{
  "n_experts": 24,
  "activation": "swiglu",
  "router_score": "softmax",
  "routed_scale": 2.45,
  "norm_eps": 1e-05,
  "train_tokens": 553600000
}
Below are experts of layer 9 (counted from 0) of a mixture-of-experts language model. Rows are named router (the router's row for the expert), gate (a neuron's input weights, with its number), up (a neuron's input weights, with its number) and show model dimensions 256-383. Each number is 128 + 24 x the weight over its row's rms, rounded and kept within 0 to 255. Numbers have three digits each.
Before each expert's rows: "mostly gets" lists some tokens that are sent to it at least half of the time. This comes from a sample of Wikipedia text that the model never trained on.

# expert 9
mostly gets: " was", " also", "),", " has", " been", " have"
router:093145131139098101101152181072118137159114110120161167166158138091159129174155094133107137172106118161163128120128147181169116126091100101117147164127127109104137143115147092120140140106160137142138137116128137155132154155166150109124102107117146114131076123133106115148153099127114133083159088102120141126155141147138109105146163133073125136089133115158172129135120116121137115130104
gate0:112138153143101139143130080139121121101131144099138193138148139143116102121138127172113164125130086187113154168136093136133092156115119116072118111136115114098134159096189090147105111104121076135117095168162097122114135134131128116079111184093170115120133076131132169128088080170181090137126113114117085145111163126170109089139144120147122138108115092148101147127130119126132115154134
up0:118165146137079107118160123118120124134163135070161096155180150139125136118134167161145126076131173120154113112130146104116118168196107118091134112144119146082125084095073136105136102103120074113153140114123113093133115141127152126109123132090146111133154118161118138131140138089104109127138140131099163134158137152121128139157113139094125124160110127076120101191114127131143127129118
gate1:124124165147166194152167149162118129109093139138107142161094148147131112118128148103130135145104135129137126160110146168175159121089103085156160098106116113142121109157144118131136131107148135116118134174106145143102148126178164113140119138080115151140159159168133052122116123105089119164079140127185087121108145142120130134106109111110141101145117152145122080122115150108127148148083
up1:101120148131155153125161096171135173089158104126112131123093145118118103108092120123125151104113118150152132143101143140165157128097137104166172066141110106164133119150111122121138120108137140128098145151106170124074139161140100161138114136117134158132131146101117083134130158119114130111050088113126107143087113122148105137112116100116143095149109140104174107118124144148126142146097
gate2:120138121090092112145129128141127109166124165165127110090120183083123140112152130151140162105140139125127180108159122109133159103112103111127131142126125070141161116142094142138105152164122138137162104145141114159087101123086140129117107111117131134134136159124132144136111148161133148124117154138103131144075132106072139133102086129111076130103103147115110080120155158137108110139074
up2:126111141105085121125126153170132096152095112144125083085149113145103097101104159099108113126081137134137163147116138117131159149100117106174143103138073167090131114154116126129117126137105139121158128115153140149121140159140141115136072123098153114119145159132109142142113120149129138145122151142150157100097132128109107125165104118155148118123098159113084077126170077118105145150098
gate3:151104130151130084122144128104148106129108138077159152118141123141174153121127116146121133116142126173128134158155160141123169155129120176141105141096123094141127131161142133150171093103136087188082181115127108123176107158139104169122105120166134176144104130125133124150138117106122121156155128107144131138155167099110159141112149134143113122099138105183142104086123155115097117125106
up3:122151099108174106137138140100124128104123135147112101106127096081107086129127163097104109129171107134174130128111147098113135114136135132120141127124148136110151181124132126131097095139130144146135155104151083172151133141122118126119125124113136101157142166160103135151122156145119138102134106162118146154128139160100134081123182151126084100119114172150162094137089128135132172136088
gate4:134143146138140130130101140106147130139067115108120127071163141200145127134116137118132178094067138114093129128119108144205090097105094154109153109106149113101171118127127145137162143135131105125121083128123083139149136154096120128155148105131129114121090111140152103106152122109118117127140103163146127150150117127112117100151135091141112105079079147141134144139142094118149118162172
up4:121125117111129175166090119178148116150126144129122105133118138131149103096148117080103070155136134103104113077090165166133133146117164113111053112138132134145116136141075121144105175110146104125104104104138124173081125150133121124153126146113164179101129156115107144124132127114147122126108134163140108123109092149088142114158149101135148165116160128118118157135136092107140131122169
gate5:154115164154111166122140182109109108148126112144131091106139146114127094107115161136117170147120153131113142159120104117124120113130142133133113131078138108129208144145186132127121058144150125155134166103166101164132154099115140122165131132125159136088129086105136183119173130120124095094138093122093123119145139105114102120115142135128132154109137144123126132119152123169119157147153
up5:095065158101128160129142131091163166149126123112163150149105106120150108105151152118122141123134111077130124152134119113178124139151143167152172107116167088122153143115119138118101095106135124143135125178166112150102122125122151115143095149127154150090144091131118153147152148122141120108118164116141106162132154146074108110105119103113119142085120109093151123113150120165093179158135
gate6:122116149118127064104157155056102075121149150157184118120143104156121120140135151160134120107100142086133115170125104092133161100105111125115129103144175116117158127136156136149092107129123108175129073149078128147123121108140155149095109148146122114138136112137158091122094130159105117130118170141143147128128135110151115161115113146136146128131085085115108104094143105143146120120168
up6:125143158155129179121144068170152107134139092134168154124103159106137147072110140132119133098120110085100124086144155132131137142138146134109145108124146140130130132144129109104131152184127154147124115127145130130097154145121120105143145122093153109134142118096137141145119123150145149118131129103162117109116093111102173093132088152080122111146111096111135153142143082126148130130111
gate7:130089121137120122152129102153119120135155125138142129120132081147142113136144093151143130111157075164147124139112147154132114139118158151122125115140134114098126109151163142113115103105132150108107159151119130107112097113072145104108119112089154133100093142135094141146130131125122135156134155115187163135117129099151139128092080150101119130112142139159127106142108138106065071136158
up7:118126133173144096141133125151065108135116140113119101099136161118123135129104119119121148088082145117132123122165097165129126143107159143108144161180124076147116114124114142124156098118162110126191128172126140165094095143133102132122159160149112147112109103112061094134150104139112138109126118111139148114152140119142120146176144110103148111108083137137105171137107136084129149168160
gate8:134128138082112152145082124116139079124090140114112116146142141134125183123109110120129104111135105080151104081142121140117144147140141109143118136144134160132132154155177150134135173139139094111149130126146138113145096164118129157133137126135159160135129123113106106109148135184109140143129129114147145121128133126138182113104154169080088098087131164103129137100142110144122132088131
up8:102100128113124104127123119144101149140102096155170083165121091144143104129096088128123156154124126103142107109127135157124135125132147127184142131116156127149144145124157130121114117137113129135115102129090125133110137085067122171098148165106151106131132122126099136163115184173102114132121122142095129135123110103124140102136107138096093131150092102131112138168105143115106080117128
gate9:144129112136139133099165115093156138098153128136137183122135139147146097094097124124166119166160116123158158104164111136051071155146209132103109138144106127086139113147096123120132157135122140148126126143084119138151101108161097126104135140151149166131096100136142126135118165137143128144120114091110177142132118171141099109150098134174114097136103123143129107123143100146145142123135
up9:164116118107071080121105126153177116132175137172155143152102095105143079102141100167135150161147148111142162120148078133083112142148099155130126166137178116099106107119099119131147097138147149122081085148128128118128117095147147145142110120127172178123109110167132131098140133119152112134154136142104123107131155091144104135132118114173129065180093102168141128101168083171126139145131
gate10:107151110119049130143135160105143106153111118150123127091144120194112114109093138106094120132137157127117135163090130125142150080097107077106137104127096125158086092101115160158155151101100152100105186150124148134184134157126150141079091136164133142166127125085121110159127107107124123158153117134132122180132114142119149129183097130142082134139123113113113108116128112105098103131109
up10:150111141119210109113129116138108121104166091086106074137104097138140145112124140151116130141141156116145106100123116077094101177111125123177132130111123136116144164165131155091099124112081132154138154130095126133088082101124184091159113133171129112088094160160108126086136090168136121107069128082163126125143119149151124124094124125132105085136110110120112120188145089135156132131115
gate11:156151154101091134129135128096174116140069138069124113111134140138172137176129164134114159184117097132106116127112096142144129136091147121160145153128112156147092149161130101129137120122120132122098133100160103129102061126117133089126152107124092149134100164110128121110152175122128136094130132145155109159117107090142122083113141117132149126147123119121149124104111169109103152151170
up11:091127128141124125160143127129070118112121099180124127154121104112108115095117168168138156105128135124117154164113147120101124158101092147137152131072134132120166139089118119129129151146123114147151126123156169122132123111109120151112132106119133141129175124133130160127161073101113123152139130093113119173133103143131120122111133139133156146158133119174116106123133135137109144138170
gate12:151086112126156169124128084135132123166147137117093096113139147133100124113120145092135099140120119129115121124169127120106152146104123142120083143102173135133119159176135073123117131164126112121104127130134097128115123093106127080120180163128109142119086151140118131130124145132140107142152052165114109128145111139181139113134133140117108166129127148137136101100152176149138109110120
up12:208136135128121144127148099161106113117157147110171160080096147112110094119133149160128129119132137137173131156144104136156126105114130139140134134132137159142146145118154078099101117148118088121090158135082103157138049148084126118143102137184092121140092158152137117126085099086136151165152124148105138133120120140098114110100152138095123122158114079113132111083149135131152119110145
gate13:130077122129121123103090141119146122135089125159149132110136077171111147155127123150147080139111080139130144106127129108081155098123119134106127159102166119119114111158103167145137140140108110150165155144146165095172129113126142153110152138092142159126152128154133135112098200127115176161145137151136117067147118146202122163089098122135154103158119131116129190137095107107117140117141
up13:085101112174121139137128169161125064149117165163109145140090136103147162165109128124139120130125155134174134108147110097126145138123144139164151141122111137161146067125156160075117111074122146133128108167119122108119103105109118150128150132165130149123125165173145122153111133154126112169150144115143162132099097127151139119126114165136148129162086077097128164115145159149107131173139
gate14:153109129108157156145121124135146122158122126111132142087109135141143149171120133123105104149116085131140133113101104099108120128114169132070181145152101100112121133129139103117114159139131137145119117134110143102164161163125127105142161128113129133141134105128112118112118127141119138117114120139154180147145151146068132129108118174111115137127182100123134146105138141137171128156114
up14:152152114152113137113072121153158156154121115134127116093096137128123132141162127120091130115115150148134159124135141141109143102131130132071148164107144124116113087158109144117096148143113119088135121092156131121116149174166146132141127095143120135117100114111155127148097123138065125097145148094131141122119119157132056119133170152094131174116153155135135146148079142126147091133168
gate15:159170148097144092175118119148184125164159116159153091139131110099128087144161116101112139126129105110128177175157143133086120093139086080101171155139101129166140138138113106132130123093144106116198131151124146164145096122153129188116156102093099109107130115108099127120131138125144118082175120158129171137127122107180144099097141151083115116131145147131121108146149117112117127110118
up15:138128166121173119176140135166129110106170166120104134107103130076159129149159091155150123163137109073142150140134120123066113116127140139110130132142109127138109107144134118164129116114152099133162106133146104157112114113119106135145146125114110103114151150094142156097109155141155163130144136156117168155114149085138078094118132103128114106150146157120082113145167113094150133072097
gate16:151140118146122141207112127103134106114146122103127146129121125135118160131162183100120103092110151085121111066110180150144114120134124095141099110115151111116153099164121141143113152153087114161124155126104113115137139089123120125126097119116112115118110148110124161158155094134154140133113115139130105156134108156116148110106097137101161123148158126103084137149100109112094134095182
up16:120076113156120139144155142176131146136152121159150111129101141150119105135111137145133162133059184144084129149186117120143137129142107132127145129148139120165114118123121121113107122115105157183099177139100116123122145141116130158159102106112115151179159138138133129135102135133123126140103148151153129140128126112125131106141135115118142165121137156151116111094090060111166142129121

# expert 18
mostly gets: "%", " v", " November", " sp", " December", " res"
router:133107123081152152139108117122137108094124082125095115107110111121105110099121150170100147126171078109139141095124148135167110151114195128118154107086142133085101166133097153179136123139086124133144107103114138100148129123131123164078150078113131137122127147110134118127125118133082134165114108145119112153156117105134139114124088139106086160105119169134136166138101089145118108121151
gate0:176163112107139171131146119152102170139080155122118112098164126147084145106167156130129180135143171113099134080163127114172073128127115118100166115097140104150110129178150184111096109110099085145116129141092150101098150126119119136110143144114101088131126111176116129106118069105115111124188127133152132104147123121103136109134125146129105141160182121165149138127167063152144116110139
up0:075156124102135101114116118146159056122144150124136123082142131185110113132144118125129118146151158111102149080109121156118122097123131127147124110120107126125140127101147116125109128138103149147171128104123071138079144075126088096139107113136077151099121160115112121155143142186125163168161126121158121118092112120116159153124128122113128153172104127145107116116180085113158153128132
gate1:149096084111112128157096148108124142092087177143168096113160146139081131095093155124069152156098145105144114164120151129130138137088105154104139132127153139118152126121178098125149125121127123144163087160164138135145104160141146111132101129116099108144179128099132132090116098147082129103116135107134137147119105112123158182120116103152124137122069132139136143107114079081109134106138
up1:167189111137137139129110067118163156135144102090126136106153066128139142097120126119095109150132144149101116090166113104126147144089137119150110137140132151125150131121129114142133127142129116121115067119150120130097150111103122120142152149184175074127095107152125095096129163161154126180126144112146145165136148148144120121112168106152100150090150111135098089122158159121144114122177
gate2:141119144135104154100152128161117157162160128124119121109141121135109122132156107143109117110156174147119093096128129114081100138098134109179158155097143136157093147119125142149126144157123124123127121120122112078112134119141110152088112130132100144137124149155110106094138151124102108113106117120136164124130144125142125131136077108103127124121108121155171117087088110153098135175098
up2:113132160113145135113089131099096094165161181139130101107095122137105097143095171131113144133162157111137104105143117118093146141139122158127137132131174141153124103154154088139147120125123105152110184139123161168132135109134130096135123164080110130129149130152140121102147147133118118125116124124096100113094106096157129095135116110131143147101099118127169108135123130164144090137129
gate3:159160180124131128145154110098107105081097137096108112113074122101146102110098103103080129156111102133161125140125094158158137113118158096162166174112150145176130088110124173124128131118133122121098085156129146121134129102137136149109138137147102143116129117083102151185152120108056079131132127171117128052138171143121131126197142165109067122130111144152095104112145179110147150135128
up3:114129094133150123122103131119157150150169132155119141173152130112133123147137096083141154138137126096137078096130189150093092117098135108111118109143131117124154153124113135137114104179103123183192163128115112141103131171102108174165109129133174097135095183140144089084162111132157172169105178111189115133142117177085126121159129111130186104104132143167092120100153130086124162131117
gate4:125108176119102122158119181123120104115103131134098134108111079124144115153117125099129156129166142140156105132145093113113119164136169163117138103104145124123078157137120124137139140177149108116106126093110151121161156137163152155126118130108123065102115076109098134176156150115140129142111151092120182187140143148132128096114148119082100173148114176173111142146112177114109086099129
up4:139094077122142120163100148138156118148133084120109130147161132104117145127127095135141125153144131125112106109096095162124126125124136146103095100128106131139128102154110103151089145119143126103139125137112157135120189163141117122122157126134126114125133091156164090085092101115118140109107150098187116141086186110046092149150152112093138131089117131139128137105115142135084145158091
gate5:144189161143136120184159126111129124142133130138134127104180099109108120144109170144142132075146133113153135170129120072123058102125147141138131119161138132134144088121079114131175109100127118154139096172097136124131168045135136112093129138136120115153099085134148128150138126114137126132132119140114127105114137159164140179124159126088138125130142152099117121135119139117078132135061
up5:138143137077145131137102089147117126138158128147102112109125128127096121129122132073128106134135106132118127116139132108092155097142130123091163112132170139147131156130126150118116139087098134098142102122151140175151119135105088125146102104124172161138123101154159173065102133118098165092162138109129136131143088141162115133130110093126109093136109125143179095165165185134134141081126
gate6:079144147161120091157186133103110155077109161103123141134143092182105138107099110096134142114149114079119148130148151084085132109150117147127130121122125151116191149181164186188132145119100130054114115114112140130149126136087132114072112146156129126124137125127150097115109160129117119173123116128150119121124114112108077135150159152150136121110114156167155153128114117116122129170117
up6:091102104156111154104136128130108109131088155095124111135114128148090125132109137096141155109131100131113160109134145129140082069138103173154111127164131136132153079129122119173153145160133157172149105176131169135192125164143178175137161131156112184083131145125086128169102161164152137129155125114121167126127120086126162109122094167161143094119159081130151152145148141122180124147115
gate7:135145174132096114145064135117139113111107148154114107087153141094176167133140127137124119151140102118085127141131186152087125161130136153116109122156153154087156121144125130107092094140096104098143132108148124152157175125121158113104134158179082130090136115171140161127158114142161138132122097099139121110183138147140110107136115142156148166148144181103108134102130134140135143120095
up7:100120136103132169159109116120133120151122119177113161127140134170128105145116100139156106134113123116165150166138124089161184100121088110126100112180101142135134121121152115162129094149159101134187089149161153116125126090107144145168132116125145147116170134109113127071094094153098110098144136115160135126089128195116142123130089154105164140095084123160123135129111128126101143084141
gate8:087133140105178128126084146124113139158129096203133189101116190121133158085112129138147078107156131146152117098130125125139137150117149084098101095112131102094130159149144113113169162139138132112154138113124103066121113109120152095133109124115159094150152127149136163149101116115121124149168112088120094103128086104105128115159120128087114126112140154134117113104123114140091126185161
up8:092156154152113107066122130160097149131110155123132131115104117128120080100091072124150124096131127076165114132127133123132171121121148161179134154111142135152151146087146089121114148111134105125076148100099111050177146165101136139129177137101105129129198093171138132151126120131127144142155163155121102124161192106079116128139115143134132139143130148102103153120145152113120126123130
gate9:146127119132119155149138076142134106124134109140108167093153123112091117104150117107112130122158095157118130157148150109166129143120132151114157168121173143089123119117105144147123104145133128140094100109061143088174101153143102142161149128148154112112120118105111151109103099072122134123102123130132130123152101125130167143154101152088136102131123140145124122143119108150136137128121
up9:119103105153070114109130131131149117126110107148166101135143157125126118142119134116114124114104124131174182128207134136134141133127136159168067115128177125056133092166065128135152138123108186128097118080150115123154131139148105124122141150120124088128125103137162105149134126120114122135182156084141146151124115108156151139138157125105097163139114154099113145148126112155106137119136
gate10:138128116100145118131155115126122132084156130135109131139136158113124128101153091153120170159147142079149109116064085140124160109160154147085111135112090117124110097106103107132129121150129142107112119088151141117139127125121135123128128052153127152129116137099128087106161131193146151105139118143106147159156120130076131095112107124154111146118128102143133113153153108153135120161141
up10:164108132154164141105154142130176154082110094133141137103120124120130063162079130091158135164115117135132142094109104127103128118141125159145128158142103098174163140126164116121124100109155059158141119128129132170140173145161133109101128116131129161146115124151126163105104123142119118132099116170150156134170091166168112078092136138152104099121136152118101116151085138152074097116111
gate11:111155122099104145154110110145125116120132130128093144134117122098169110121160102179133146119123155136153157163129118132087138131110148144137116126100142138130127124158101145094128096151118158088092101149129119128121132137138089113146129127161082130099121107160131106119132123103124127141183113126143143140110151128163085126136104156140155119143133122119093157134116140119136145130123
up11:152144146170147112144123133128116151143126123173141089119091105149129145143106096076121104078138126121103110130152134140115088130140140164149130117111132121143114100103136134112199113154134136123151160112086132167106153117123124108117090147154120128133121123093186133130106103112118150140116145137068140119133092115141099092146137115101174115095139111140114116128107119120085091114142
gate12:175113137098081129127115162137111152128121116117157117114140128143078141122205140114133110133098159118149143130131081129121137128120144112158139162143118161107146119128138150160119140156150133137122173124138152096123175110153128118119143108124102143092125104128103120145129146098133177126155131128096143080139091138107136131099097090135121129120121130119036134098186085155111136115148
up12:165118118110115104158076137110126140146096122121182091115142125117125148125122125137105155138137135137188162126121115164138109085146104097146118106109128123124153144129162105143106138128132160154108102149101122114116146150133119122107078062140101147112093144148093114134118118154155144133150143149151137092127150117135139116149125143158119107129140151149114141111103112140117103101126
gate13:152129121146082103129122088136115131160111114139152129124128129125141104123147135100152098148111113126104167133114126087143136107154154122093147136113107120111146117127131109130115156141111106147095158134156119089112141142089131119109106074143140127123152152143119113158097101113164153144136098160112161115155133148143080126121119140109134118203123115148115109154120133129102101135175
up13:143123092136146121163120137105127154086151150133134115121099182129106150123087106129125140082128107098162121127151133106078102120108120114112110168138113138137134126104153124133109133117136152152118136085108135173147173107143148158125119157135120143113111138167134137082120180105096116108176156133127085150121139142122124138161123140148131136081119122133138109127175103106125160131100
gate14:114108106151121095110158133141083132140146101108126158142163117114155122117126131115068150132122122154140117080137096114073166126094149121117147139151145133158105090163124114132138094140161156127129157170149130119135075139132113113124126136118166141131142131127129130130156115118093110104112129139116113125139117106109140158128066184145134129121186139117096167131112125141099095164142
up14:106072151151127142157107167123077113082129110093104117122159094130121100124164134155167130141183100124168123127126136163070116111125158108111118129113149176116116125160110147147173094136125142101102087095119095161153114113094120135124102130155117147127120109110136137124107108188129108141117163144090101105096127106105155156149148141137156107116126128144118119113127128157186123117138
gate15:123139111114126170096114163105153111108151162129158117119075113132114082104129183149122167159119119130129096105128149129136136126149115131115156134128121153124104138138126153163126109091126076138114129126129132116137151113074138138141169096112097114129136157135095105152130136094173147141127106153118101150089148138145120127142105098132146147064137143107111135171156129134080101131171
up15:114092101151115149148125131142094103169148175156117099167146104127133093140128168140134124123101134146163116105080124075121132083142133135117113084172126144129117116122141092100137124123150134125149129145117102114129132151168145133133105127105148147148097106108144128073193144130122103136141154122142121123091112138096115100104154098160120145138160081132142121112121134097126136129108
gate16:137113118133130126119121143117136128140081121141155151089147155103137130092175119140083120105137105139098125123142187139138116165129204112127123120107117103091108123148105107158108158138091115122096137150136125142117153129148158130126115145104157126085121111130128150158100121102069073141140109135104096142106145142121126126145102148145117131143145086107129118119125123174132108118107
up16:098126164129143175118141129141128101091073119145108115084083097107115126157128136113120117136122139123134189137118096117178153143142134129136124106126112105178165115159096092128129136088110111131101128143131107126113131103129128170138081149149138128156117117131132135137144112105173131123101132117098117179103127127130162113131127118140108122137106090132149156133166137139137142107129

# expert 20
mostly gets: " c", " St", " st", " sc", "St", " f"
router:143107116122149140098087131157160138139111080120156154151130123135143170074132082112133122161123106115158120153145130115101143118115140071126107104159117112124088144112058112152139098155109109114127121120114144078138115108074157133097103136083125141118102147074137145144153141112101115121116149112101109135134127137154098135161152118128158151144143110139118081129093106115105102124160
gate0:101151111094133086123134118101117117134097126144113157115138098111201118146125098125138153173170160142163148146159148135151103099112115119144145127127141126095107212122097086114130110115138119078135100142180184191139072107097131114090111147148139189140123130164160152137127090103144140106149091149162159123143155127156131097119144107163131155112141119177149133111132148141121116101146
up0:151110123151107154108105165137127133158139097144113143101147173122067074137142143120128103108088143104134141153110131098126148176130113106170116104149152125157140083138138131178089173147130132178145135121090077114173151124130129129117102137143126113164112124125123122124158125128132107070145162058141111139113132076112108144152088157151108141170160133137141103110128124115133150093168
gate1:102126133132155171107114180101149129114170134149119087133117151172126104115116094143145176078057134121143099152111112134134128140093144111123114116129123116151119153115125113154083116152133105148103137147124090173131124146138150145141117169080134138114093101100117113110148073124114129149148134144174116114097130117126136133131122112137108150150155101130099141156122172114156114139130
up1:138131169120139144100103109073131131111174154150168153118113174178117150108181132101143133100134131115126116121158111115146158127095165153150117110107063107153134179127129174130121137132127178148129163122110152123141125111173164120159114131127099118152086134165164157164128105088111120126164105134097118110149094153150189064141146079097088162108158084110131102140131135109156114194101
gate2:133081118146124134131137144118113153108107078156167151124176128103118128106128109132107194117130159130126111135145105188114167189111149093109135121169122154147117134120137114113122133137115108128135151113143182121146147132149130127120115119134160141132160150155101092097149166091123117122102134143106153089121114117133121122100134135150139158112109148123169118176110123098103108151139
up2:115126110108117142120155143091115126139129146108118165083117086162097137116119140107107135161101179159126118102157103134130102098121135174168153145147114167113117099107119116167149157138163125116144151111125093142142118104125138109084137124139125142125152120104144150172165111147113078140115145094130154138098121139143122105088095127119123147102154116126124104130134128122137142161132
gate3:104126097120118100124117128141094144137127144134148135123144108096126159146154128144134154086123164142120147105149147140172129120149131091077157158091122119088127108129142153120132123206101108138164121167133112179127095122113095115095169106130110129080084127123127130123148151134110170159110179124190134119110128118162136136128175101144143136141109135119157115156161135107152164130114
up3:135128104108115125141113149101159164109129084125109162135119125108107150153138160150144134141118127087114120129104105138141107121104111160137117145148103132169053109130120125136089137124121126103119129096093163159142120129181120111126112153141088088105139190109101144090118139101138154089147142139104103126135121136119107147134046106170100143127121123121103107144170149158103129097161
gate4:113132110142124140158116173134125184110168161137125129123100137125156114130128108133108175116121137146114115148166167113131113149134118155106139166102125109117127147151152170102150086135131135105126113123106118126095117120121150120099100129100129102125166121150129110157144126161112151179099137080107124115118136147137133157143113119109138142094170099135162126155087097116147117138122
up4:104111120114156104184111172100129111147148155156131172129104126121128160140152119162108142139154088085127090123099132159140164095133122157119132140121161134122125129153077161169138138108141143153119104111136109085110097138149105158144140133131114137126084126147156127113124121103124156121103143150115145149110164097118133120121099102141104137169134144128120105104116083167114102119123
gate5:098146100103127161115123136147137129111140099143117149186101127178122119144139057114166127162125163135136107131107100099101149108135132146102134109093118140104131155125126143158113143102123115109084095089173136126157167160147128147127114108124159086131108107132148134096167176128149117138113131148122184129119181122089137107156099160095123151098151131163084131116148112149134115174112
up5:156099101091115106109170159130142109173100125131153145153165127115132095128137121099153111175119152158112095138086184131080147096135146080146169093135119121149130168111150148163112111103098127119154077126130109136105171169138180106161118125151135105131113106137082159117101136154188118117099146147154129155117144101142112085090154127116116152111158103148149141149118133120131138159083
gate6:110111132111129150110116116157101158136121116127110106113103126156149138106125104156138151137130115181170143158151138117145094123107149169165126095121127136111143165128148150112153119113118145083126084123147117147113131113115157143126091154103142092149153133100126167105125109154129095145128104089120139116149148162167133104097119140133131142086113141114117154120141138111126102122185
up6:150092112136096138131134119121109131099134106151106088116096157120150141109088125125158148163131125110108096119155106174134109138102104146152126127154104133117161189120129123127099135145123127118122124106138140094141110149162157095119052123095172133136147137171086132134111121132158116081125113126131130143140122122127097128134130131173078127121091156129127111182138127111146167106146
gate7:132145161128112109108111129157093131098109123102098093166112120152114141135116149099131154158180116118087132129122130143118114110127089125105117119086127118159164156140124163137115163189126101106177108146127112099175159155117057142139101141104160119101172130116091091097149135124157126134135105091108176140129143130114144122077112120107119168156127131130113082079195108131124131147128
up7:088138111137163127140138125120134158109105161171099145192117118144127116159134112124115145144123122144198126110131129124115097138115077100139141139081139146118151162118167101100150165106110082106116132112069132123179181161163112112142113140106115127167151142125063109120120115127116121125150104148116154135086173155111107182127141122096101142104145152087170102102139105119115091136134
gate8:139092153139150146098158157116152120093086093122169183146116116175124127130096158138130127147132163156137128099143062133158078114126106131110124138160115150133120159173120145149099104115080132060139139121121158147134115136122098177131190096143116154141094106072140086148094146125104138127148137117123124120136155109093131106155133101148153168151147166106169176119125111178117094136148
up8:154073142145138176074121147112095172130154151121174093082108108139165109135111152114094168158186139082165067136151121132149112106134132151085122140145127130139110134103106179137131116129155119135146121108112101170088140109159104119133137084105121119113136173139133104132145138159121101113117098104132123089123173128119085108115127145130141135144126093101090092123138164147116147155110
gate9:131116135149123091111120138074121142112134159109145135181086121132165110136146109117121141137125160111152105119117161123127140103102110133118179147161137153163130114164099094124139149145089099158107111089180128105130143190152164066115101127136087129184151123138162038116115112147131093099122128133127144114127103081131129134129124109174159132112112141091100146107124105139085130116077
up9:079123139125135131102101131148153135211105084107121100161106212084129177101107093147151159095130152129179072102132146116119173107100134166138109159138178143116143143134142126102089159095111143147135118133128140134092151122123134118157125092107164090148114130097129112131192097134088131119127136100141138120120144117149094119102080078143149117113124144134137128160124114142116133073130
gate10:137140097139148135124099151140112143153102099144092159097099141110113125147137110097103108115145151131121109152117165073122175139128126124127163115120120117128139158108114127207139183135135152124088105135168129118112098131155132138130169121135132139141088119164116143119115114126123123161093144123099080168114127113147107137119088179122109142089141083123158154150146137152180145090158
up10:078140128105150122141151074129130094155105115121120111123121133142151124143140128111151140107153121114126117119134141174124117118104174166096136126148196136126118076126145118146149105134113105100150104127089099135202156130124158117140131181098125124162156124119104110089158184164113109125137108149141162136145107151161138156106142125132134107158150148092120152146122133073129126174102
gate11:171153166105157122156118138095102141139106147096131115125112072153178100114163167126085127129149132176115117178115095126108138133117158123139144105108124107132143155168151127116112139119096137161103153109120093122144134141135087113121125155129119151110084148117114100128166102105103116129137137151116078116114132152163118131099140129128090142113167129164091145130075131147159149077144
up11:166130135143096159157109125158160100103185112128110129122102146146133130128088113108073119120161142136135141123136123048125096139126084110142131113109145128143110113128134156160140101123170154134093153082137141156102091124151123121108113127135174147150242164128137113103076141094102142127150143165087138133156125108119108099101123115152114071150098121123157102163110105110099122126084
gate12:131136147135137154102156109137124105104152096136146153111156118110140124096131119098143179106106134131112171122108141117112120167094153131141123107119114093086097118114141109145097121165132092095139115174133153116152128129132134126152112114105135137114128114090097177143130114139128142155148151097162119151125187141139099127119147109084148139104125107112106141087160101181098116105105
up12:112152172113132121105126123105111144128099108151123095168114129150118112132163122112153158128110123150159160103124137094105172132125155097129134145127123104137156129150126132066168104147095117173109095131119114183153137140136143140131116130120093112142125113138109111147123131171127112069097148103097106123130090099097095105138124162099092103125081088191108147115158148129139122140102
gate13:143082104101105156134112136137091073136112114167145096076184124140134146128117138121088135169092169106093165136175122126096139140103130128152151086124154128147104151100161138123128125128103080073146096118134128146074121123149065100138113140134155113128109123106119118142114143153110133144123131115122116150133147111151148131079141145128173154125107128135138142100143091110165152119178
up13:142163134150121174097123118150141135134148119124104126092118175164089114128144125154161113127065125140108118101119131142143099113171111126143122150110116146110088161150115132076140124088137173152136137082107104138182125146121128134130114126162152183143131134126162171098166130117108111128141104125172090146147123158126155097140152106136127063136150100134119139115105095116111136114104
gate14:118133151133125092101072123116171134156131087131117186136095167133112087158109136136110145108134092105124125156149142088137155088177102117103127145167140106085115178105115123080150108118112109111105130128115118139136121152117086156133140188134094152096169086117127117075130152094139108140137100121129094115080145147151133096160084120161082104108125153126126088131189149096098157093160
up14:090110102135128151088117161134131106131131176147150085128151088159100159066129125145154125116102126119165102109077156154132108137125107147110173155113146190178123116122133153170112118103130096103140139152131086176173155157093168126117152120188159110138108137131118107109135133142114077120111145152119152104084114133100127168088149117143128147134125156109143131178110102114113096170137
gate15:096131123156129109096089113139128109155095151126131142165134119139114167130067119097119143110112138145127146129142104134127092123158141107090091123179116084146162149097134106165103110120114087135115142111110155118144170112142111153122145146132137141082133127157136105158164161127142151088149119171084197126158103127156135154099157151105120147116127118107130141137117137128155079088146
up15:156116141105167116145123120116143139127114119113139111130138123136155159158136154126071134162121102143110099111168150152163148101117082136109118115144169128117147117095138104168104138185139168100089143140096116140144139129100157126154113123121145126176122197141071127136154107092141152098146132093071137092123111120118132109117152119167165099186166121128106123122138168145139139123121
gate16:157117148147073121111117137084100139120066132128130101118091126101169110093109093074143128137103097152155122165144114153098071154090149157130128102140075090157108102137111161140122063127164150150155114125112150087142098128087109101163135106135127147121158138143126125107138152073115132108161161112184132179203152119135128145128109107146139101178126126121105059155116105102115125127134
up16:097121143109137146121114141137120118119129108117158130137133138139118116120089108152160120120113130127133104130170134154114119091106139134112161103114105143093116146190143148144141113129145119163129120107123163158100139121122103124099145136115141125131170087139139109098133106125130115113128108092118129097174141147123109151130117110112140112132144113146111119116147128142131128151135